From a checkpoint of a small mixture-of-experts model trained on Wikipedia: 576 SwiGLU neurons an expert, a variant of SOAP for the experts.
Below are experts of layer 7 (counted from 0) of a mixture-of-experts language model. Rows are named router (the router's row for the expert), gate (a neuron's input weights, with its number), up (a neuron's input weights, with its number), down (a neuron's output weights, with its number) and show model dimensions 0-255. Each number is 128 + 32 x the weight over its row's rms, rounded and kept within 0 to 255.
Before each expert's rows: "comes after" lists some tokens at least twice as common just before its tokens as in all text; "comes before" lists some tokens at least twice as common just after its tokens as in all text. This comes from a sample of Wikipedia text that the model never trained on. Tokens count by the router's weight.

# expert 5
comes after: " to", " was", " he", " and", " also", " were"
comes before: " the", " to", " a", " in", " by", " that"
router [100 162 171 154 161 126 127 128 131 106 205 110 121 141 129 100  79 128 106 137 113 105 123 158 121 123 121 122 110 164 158 116 103 134 146 165 149 101  56 131  80 185 137 134 171 123 126  82  36  91  84 142 109 118 101 141 150 102  51 131 176 194 144 208 121 137 183  97 136 155 139 121  86 116 139 124 142 152 180 142 161 158 150 155 140 129 115 196 160 172 112 114  84 132 100 139  80 126 165  95 142 140  92 125 126  96 134 111 120 143 152 115  77 102 156 134 102 137  95 108  64 115 112 183 142 125 121 136 156 118 120 159  92 142  84 111 111 112 136 105 110 147 136 132 142 124 172 102  92 108  91 135  78 146 140 218 110  95 119 117 102 189 161 143  72 201 192 125 170 117 154  83 106 156 161 158 128 113 128 178 117 105  93 102 107 122 119 177  98 119 119 128 170 137 116 148 126 165 201 167 151 201  82 152 107 172 123 134 121 170 160  66 155 172 116 124 163 166 142 112 138 120 161 118 132 146 148  87 121 115 193 150  13 132 151  75 206 156 152 186 152 137 112 180 162 149 126 101 131 120  97 161 119 128 108 144]
gate8 [165  98 126 147  80 116 134  80 136 151 149 105 137 160 164 140 108 107 119 139  96  98 103  97 151 158 190 137  97 135  52 132  76 127  73 158 139 133  77 182 124 169 111 112 168  74 118  94 145 156 143  89 108  99 101  64 100 119 109 100 154  90 153 150 112 146  98  85  93 177 147 149 169 101 141 135 100 139 113 137 174  98 165 185  87 119 185 139 166 160 118  71 159  39 122 136  94 166 102 207 101  90 194 141  99 183 156 139  82 154  87 127 104 165 146 174 119 160 166 103 131  84 174 151 112  62 106 194 125  95 135 145 135 160 148  64 117 135 118 185 142 107  87  66 188  89 122 135 121 172  93 122 137 148 115 100 124 122 152 104 101 126 124 195 145 189 127 134 160 141 144 162 152  70 116  94 132 149  94 205 131 114 128  82 153 152 113 151  99 132 196 128 144 154  83 141 125 153 129 125  89 105 121 151  97 134 150  72  68 141 158 121 138 129  70 134 117 135  90 167 136 140 111 162 134  91  69  76 131 123 115 128 111  49 115 124 128 129 120 104 136 116 144 132  76 157  88  90 153 108 144 157 155 164 140 151]
up8 [127 127 134 126  85  93 132 117 123 153  33 166 163 206 143 117 124 133 142  60 116 139  47 148 115 190 124 116 124 209 128 115  83 118 157 148 109 129 156 174 136  77 112 136 103 153 138 125 119 125 142 141 137 133 113 105 112 105 138 130 104  95 164 147 138 159 181 116 130 135 104 127 119 119 127 158 142  92 143 169 173 155 116 131 133 152 164 164  93  86  98 163 127 104  74 178  92 133 105  94 113 107 149 133 105 147 133 138 167 129 173 105 163 168 148 126  85  75 143 118 159 104  49  84 114  94  92 165 145 183 111 111 149  84 129 143 139 109  92 163  88  75 118 111 144  82 110 171 134 114 203 121  42 162  88 122 181 138 134 127 110 130  84 100 147 165 119  82 198  95  68 114  64  78 114  89  99 170 145 119 141 109 159 150 143 134 154  97 148 161 172 129 114  93 151  98 115 157  88 138 126 157 116 155  98 122  77 135 151 157 105 165 159  79 118 152  71  78 133 119 170 178 103 147 201 141 139 124 127  87 187 147 141  86 127 188 157 111 159 152 153 127 133 142 160 158 110  45 148 144 188 181 120  72 110 151]
down8 [115 116 135 144 168 120 182 171  40 181 152 104 165 101 183 144 168 130 122 144 151 179 109 123  90 107 146 127 176 156  82 134  96  97 102 131 146  95 138 118 122 111  94 188 178 158 146 105 158 105 113  81 141 116  93 158  80  61 175 136 145 165 104 179 168 158 127 149 162 137 116 107  90 214 136 142 182  99 152  75 112 153 164 130  80  82 139 114 160 146 178 124 143 136 117 154 100  71 157 151 163 109 107 135 146 156 110 110 127  89 118  66 126 138 138 132 158 180  96 117 114  79 126 143 104 141 115 173 160 134 141 142 163  95 136 147 129 102 192 132  98 149 140 158 159 147 135  89  98 120 111 160 112 166 183 126 150 143  75 219 113 110 139 122 106  87 140 147 136  83 116 151 121  98 117 130 169  85 178 222  97  88 177 116 172 147  81 105 146 115 162 163 179 164 134 143 130 172 102 132  88 154 138 179 112 148 145 102 133  92 189 153 168 123 132 124  72 154  71 177 159 118 121  46 191 136 114 121 122  63  76  94 165  87 104  70 117 122 136 134 130 150 145 104 117 165 142 151 152 115 134 102 129 137 119 174]

# expert 3
comes after: " ", " |", "\n", "–", " (", " |\n"
comes before: " ", "0", "1", "2", "3", "6"
router [ 83  57 117 151 127 153 159 138 121 128 134 177 150 147 105 106 141 125 144  85 104 205 115 117 104 146  88 139 132 126 131  87 131 144  91 148 102 114 148 191 135 145 110 137 166  82  96  86 117  63 170 110 111 102  85  88 149 118 112 128 106 137 177 157 199 156 127 180 129 147 180  77  68 117  70  68 198 154 151 175 148 129 178 170 151 128 138 180 144  90 142 153 193 126  58 111  97 131 121 168 144 101 130 206 104 133  77 172 172 133  78 143 138 122  77 111 146 155  91 105 126 151  79 120  97 113  83 148 110 138  82 125  61 180 150 144  98 144  89 202 117 141 125 108 221 129 177 130 102 116 200 113 126 186 117 113 187  68 120 131 105 157  95  91 104 140 115 149 162 135 132 116 161 151  97 120 119 127 164  86 147  86 105 113 136 186 139 153 142 142 150 128  98 174 126 127 140 109 137  94 145 118 124 119 138  95 138 140 165  57 112 117 131 125 117  74  77 133 119 151 137 145 145 134 163 131 130  67 129 106 164  62 102 130 204 137 169 157 106 127  88 126 165 157 104 146 108 136 124 154 120 189 123 134 149 153]
gate0 [146 168 135  85 133 147 147 189 143 108 116 148 151 127  87 152 146 115 117 194 113  71 141 160 102 179 115 123 114 126 164 163 148  64  98 120 180 114  98 148 116 107 183 134  88 138 145 163 196 135 151 125 144 140 118 109 147  99 117 131 128 124 145 123 102  50 136  96 114 125 112  56 158 116  58 123 139 165 154  99 103  99 118 132 132 162  46 119 131 207 170  66 109 138 106 155 149 109 110 181 182 148 147 143 163  75  83 120 135 135 128 103 148 176 192 184  69  98 122 143 101 130 160 116 143 175 178  84 141 175 107 155 147 135 167 133 166 161  66 148 112 178 142 152 153 135  80 134 102 163 152  90 168 175 124  98 162 114 127 142 130 185  90 109  81 110 113  66 146 122 137 169 142 116 134 114  89 120  79 154 127 137 110 136  91 153 108 134  44  49 135 114 112 146 129 131 147 124 112 119 100 148 140 126  48 148 140  93  87 127 129 114 115  99 146  72 183 107 175 113 112  93 125  92 182  93 134 107  95 145 133 140 161 140 111  62 124 131 120 116 144 153 106 122  71 113  43  70 144 108 149 121 137 147  49 115]
up0 [110 124 120 146 118 128 109 114 117 120 182  94 154 161 166 110 162  92 144 167 107 106 132  79 184  55  98 143 114 117 118 120 121 114 155  80 135 106 134 111  78 184 115 128 139  80 128 103 163 115 134 160 175 169 104  95 143  87 162 159 120 105 136  72 181 125  80 117 110 145 125 167 191 111 176 120 130  95 119  81 120  87 108 116 194 138 137 118 142  88 132 141 103 157 117  83 153  94  95 174 120 100 136  85 152 143  57 181 136 138 119 141 132 116 137 158 120 174   9  81  83 111 172  82 139 154 165 119 144 145 138 149 128 138 160 180 138 123 144 162 137 133 111 123 125 161 149 113 122 137 174  77 140  94 111  86  94  82  40  95 153  96 140 151 104 131 101  81 119  91  98 137 157 114 104  73 173  88 128  97 113 127 170 149 121 101 118 144 130 158 185 117 143 127 110  93 163 111  89 135 142  40  93 182  41 167 147 154  46 152 132 170 139 131  81  79 159  71 129  91 113 127 144 108 153 220 204 130 128 131  81 118 110  88 144 137  88 129 118 145  93 150 131 137 167 100 106 101 107 161 136 104 114 116 110 115]
down0 [121 140  96 138 181 141  70 132 137  97  87 165 172 124 176 179 185 100 164 147 166  86  49 105 137 117 135 110 144 131 132 113 108 136 145 133 116 121 126  94 131 114  98 131  96 150 126 137 148 130 120 155  96 143  94 151 131 144 143 140 141 142 146 108 138 111 128 152 179  97 132 147  71  72  79 184 107 143  45 129 152  99 206 131 120 127  97 178 110 116 109 103 128  92 139  90 135 104 184 123 202 119  99 105 148 151 155 134  86 179  75  91  70 145 135  99  92 110 134 113 104  87 126  76 118 205 145 112 104 123 175 177  90 126 109 128 117 173 184 126 120 115 116 159 184  79 116 137 104  96 101 139 132 132 104  96 122 109 117 107 109 154 103 136  85 190 101 158 121 108 118 136 130 121 104 121 129 129 118 152 104 182 121 146 172 156 144 185 162  74 188 133 103 187  79 144  98 167  82 134 175 122 119 156 172 147  89 138 122 146 100 108 174 132 126 114 100 142 194 136 171 142  75 136 111  80 125 165 110  97 176 164 104 172 138 190  92 144  63  72 167  82  88 124 147 180 198 106  83  79 131 139 147 100 212 149]

# expert 9
comes after: " ", "201", "200", "202", "199", " K"
comes before: " |", "–", ";", ")\n", "\n", "th"
router [126 107  83 163 157 118 155 153 109 107 137 136  78 138 123 118 129 124  95 181 114 189 163 121 133 144 103 165 158 131 151  72 154 132 143 125 132  49 118 137  83 163 131  96 125  71 152 124 131 100 108  72  48 115 130  91  88 126 155  84 144  58 153  93 175 152 140 144 133 174 205  83  20 136 177  97  89 126  47 152 151 108 139 102 100 162 138 164  76 105 151 132 167 126 164 117  81 164 153 108 134 157 106 141  70 132 107 138 129 118  96 102 191 103   5 148 150 126  96  84 131 138 137 151 107 121 131 115 149 129 139  93 155 162 109 118  88 105 177 141 124  97 117 101  96 119 144 127 136 168 156 148 123 158  68 171 116 151 104 189 160 119 110 150 143 161 170 132 142 222 190 150 146 121 111 123 106  67 115 120 174 143 148 117  72  83 186 123 134  87 176 172  86 134 146 125 124 161 158 143 118 168 135 151 154 142 109 161 131 136 166 108 102 169 149 134 162 142 113 157 137 119  82 127 102 153 129 100 145 108 162 107 147 141 123 148 173 146 110  92 144 152  76 173 128 130 156 120 101 173  90 144  69 119 142  81]
gate0 [124 194 151 154 170 133  82 128  98 105 157 155 127 150 173 127 132 124 115 171 116 146 193 158  97 144 131 105 152 166 105 117 135  82 114 149 115 103  96 170 153 198 140 162 120 108 116  84 125 106 123 139 116 137 145  80 113 141 151 113 144 118 137  86  82 182 135 131 146 132 133 144 119 181 121 134  86 133 202 141 111 121 112 196  87 121 130 117 129  28 117 152 199 112 151  90 130 131 135 111 123 171  96 133 103 201 117  60 160 136 173 131 150 186 140 216 120 212 117  96 129 117  89 126 130 135 136 133 120 190 153 101 104 172  94 186 133 177 146 187  88 113 157 156  79 154 168 119 101 111 142 191 113 147  99 130 145 131 134 198 163 124 165 144 192 112 138 156 139 104 132 131 130 114 120  94 195  90 173  79 162 124 114 174 131 137  73  89 167 149 133 112 123  72 157  98 162 168 155  98 141 176 162 108  99 123 108 157  93  95 119 148 133 103 145 144 131 162 122 152 136 108 105 111  90 125 138 126  25 119 145 143  89 132  85 141 110 142 178 122 113 183  93 180 146 104 120 127  56  86 152 127 139 168  89  84]
up0 [ 98 106 106 162 108 149 126 146 183 102 110 112 164 121  54 147 163 152 111 197 231 109 167 152  88 107 132 152 145  99 122 129  91 141 150 126 128 136 141 151 115 135 109 136 160 109 125 119 133 108 179  31 103 172 111 101 112 101 110  74  89 136  87 168 156  96 136 132 134  99 129 144 130  99  94  89 107 187 130  99  92  70 113 151 156 136 100 115 107 178 108 148 112 184  52  96 129 133 122 100 128 178 114 198 112 151 128 166 180 186 164 138 115 133 126 150  54 107 149 143 119  80  80 171 149  82 154 135  87 150  54  84 105 200 101 131 117 148 138  95 159  92  87 152  73  95  84 127 110  69 137 109 157  99 173 187 123 157 166 126 129  87 182 106  93 127 193 137 132  60  79 121 156 101 133 141  84 175  88  94  73  84 114 100 167 112 127 135 112 148  64 108 157 172 114 137 119  96  94 152 131 154 165 180 110 114 121 115 137 127  75 121 113 142 110 105 104 134 109 130 102  94  91 123 168 178 155 105 125 132 162 159 128 155 180 111 130 161 177 105 126 127 161 114 127 146 143 146 168  90 125 135 133 142 123 187]
down0 [104  93 165 136 131 192  91  76 141 179  97  46 119 217 127 109 155  90 138  89 112 114 100  99 130 132 113 114 188 141  96 120  95  93 114  93 153 184 154 128 101  87 110  86  86 161 137  87 111 139  78 127  95 160 138  78 126 190 163 179 130 125 101 170  84 125  60 148 150  87 140 192 141 151 125  82  26 174 149 138 126 149 150 108 188 168 105 157  84 158 156 164  70 115 121 134 114 174 109 157 124 118 128 130 118 131 148 170 142  78 108 150 142 118 140 148 141 150 111 126  81  69  61 116 112 176  65 152 108 113 114 120 152 155 153 130 106 180 105  98 128 112 128  89  86 112 170 152 101  84  86 166 112 124 159 121 124 102  94 123 103 143 100 126 194 117 132 148  77 130 139 175 173  67  60 119 131 125  81 117 137 131 121 134 165 119 142  89 109 104 143 164 141 161  72 113  87 144 126 145 111 129 188 113 151 126 156 147 151 150 155 106 108 107 104 127 134 126 129 148 122 147 140 172 139 133 106 125 121  92 193 174 162 153 160 153 156 162 131  54  98 109 150  68 110  30 138 139 117 101 107 112 130 166 165 111]

# expert 1
comes after: " ", ".", " (", "°", " $", ":"
comes before: ".", "%", ")", " km", " |\n", "′"
router [105 122 129 145 147 140 116 169 121 140  98 195 147 136 106 184 128 147 100 132 174 105 152 180  62 162 128 120 140 132 161 118 174 102 112 161  85 138 102 156 152 125 185  96 118 143  94 130  83 185 139 142 157  69 160 146  99 105 127 173 122  85  87 155 108 126  98 105 116 127 147 120 146 102  83 153 146 141  84 160 121 111 107 159  98  72 129 122 129 141 108 157 117 155 117 155 221 117 150 162 102 143 121 101 141 126 146 189 136 188 103 121 179 109 123 162 112 108  83 176 121  87 131 156  54 210 156 135 160 135 135 140 133 126 153 178 175 167 136 161 143 123 116 141 143 120  89 131 148 137 131  88 156 159  78 166 139  96  32 130 171  88 123 145 121 167  85 133 100 199 123 117 144 103 168 174 163 173 164 144 103 219 101  94  71  95 149 139 167  72 129 103 144  96 131 120 102 128 174 130 147 149 153 143 135 123  62 140 110 134  91 141  78 113 154 164  69 121 148 135 130 157 186 150 142 114 131 143 154 141 127  80 103  98 110 106 123 103  98 105  87 219 119  61 132 191 155 149 171  87  78 159 101 133 119  67]
gate0 [189 195  78 153 119 108 163  81 138 127 120  73  92  86 158  97  76  93  76 134 143 132 133  88 124 140 108 185 177 197 160  84 158 100 132 168 135 124 109 136 140 140 129 138 201 132  51 146 111 128 126 116  79 136 186 118 116 103 121 167  85  96 118 114  98 140 145 155 130 128 183 156 100 142 132 155 112 178 141  84 133 138 121 159 102 129 162 119 120 143 146 127  72 173 105 137 119 107 150 102 105 174  66 140 125 130 117 163 152  95  94 106 176 132 128 128 111 161  80 139 169 118  94 117 118 114 130  78 198 125 139 124  91 139 130 162 127 142 119 189 177 110 168 126 154 130 128 159  47  82 168 123  75 130 133 146 145 194 115  42 173 146  75 129 111 148 195 147 178 105  98 142 151 105 121 160 147  66 181 158 152 117  92 123 150 113 128 118  80 143 106 146 118 182 126 130 104 121  92 135 178 131 113  70 197 145 131 110  97  38 187 134 101 105 103  54 145 114 144 118  91 128 154  50 127 106 161 136 147 117 117 169 172 106  88 110 155  88 108 154  87 142 100 121 130 143 194 148 146 144 105 140 155 113 115 125]
up0 [132 212  93 143 136 129 105  99 157 131  47 133  53  67 109 123 160 102 118 155  82 144 121 124  41 212 179 126 143 160 171 172  93 124 135 168 142 166 119 170 109 171 126  90 134 145 155 171  97 118 122 117 165 174 125 185 144 162 169 135 118 105  87 117  99 128 115 188 137 177 183 189 162 148 112 173 117 179 135  74 137 162 128 114 139 125 142 133 174 130 144 128 128 144  80 149 167 118 144 120 107 109  92  95 160 133 189 208 143 136 155 186 169 173 142 120 109 172 136 110 170 135  87 154 138  76 104 139 182 143 125 159 161 111 131 141 150 118 141 146 186 100 168  51 117  89 148 119 137  98 102 120 123 207 114  99 140 113 134 127 125 149  77 150 125 128 108 157 159 132 105 120  90 149 141  83 136  92 114 153 175 108  98 101 155 151 127 121 157 150 138  70 115  73  68 125 115  98 141 125 115 195 140  76 173 112  97 132 145 129 103 144 116 149 159 152 191  83 152 100 126  85  95 113 133 129 116 185 143 100 135  98 126 140 178  68 129 143 124 145 144 167 121 160 121 154 165 117 135 108 193 189 153 119  64 127]
down0 [157 197  80 123 159 127  91 130 153 145 138 168 177 144  92 117 150 153 140 120  87 128 132 102 146  92 204 173 170 151 130 172 117 136 108 147 150 159  65 151 119 159 130 136 158  90 111 147 161 141 161 112 108 186 105 146 168 179 102 111 128 181 116 117 186 121 123  92 116 190 124 126 172 137 130  94  79 161 139  80 160 161 185 106 128 159 132 149 138 169 181  86 126 231 139 128 100 112 175 119 113 133  91 144  64 111 134 127 101 152 161  96 148 123 136 150  76 130 145 167 142 144 145  99 148 177 161 109 158  88 139 170 116 146  91 158 139  94 112  91  89  88 184 140 114 110 105 114 125  80  70 112 183 113 125  97 104 119 153 148  69 167  85 127 129 101 144 116 113 135 148 116 156 148  68  67 166  72 138 185 136  89 121 123 137 134 108 114 123 111 166 162 117 132  90 122  87 148 135  82  68 110 133  98 139 159 151 119 110  68 187 134 113 114 136 131 177 116 134  88  61 156 145 177 142 115 170 216  68 127 141 100 159 129 133 107 116 133 180 129 154  98  89 145  74  84 186  86 164 192 160 117 130  96 129  78]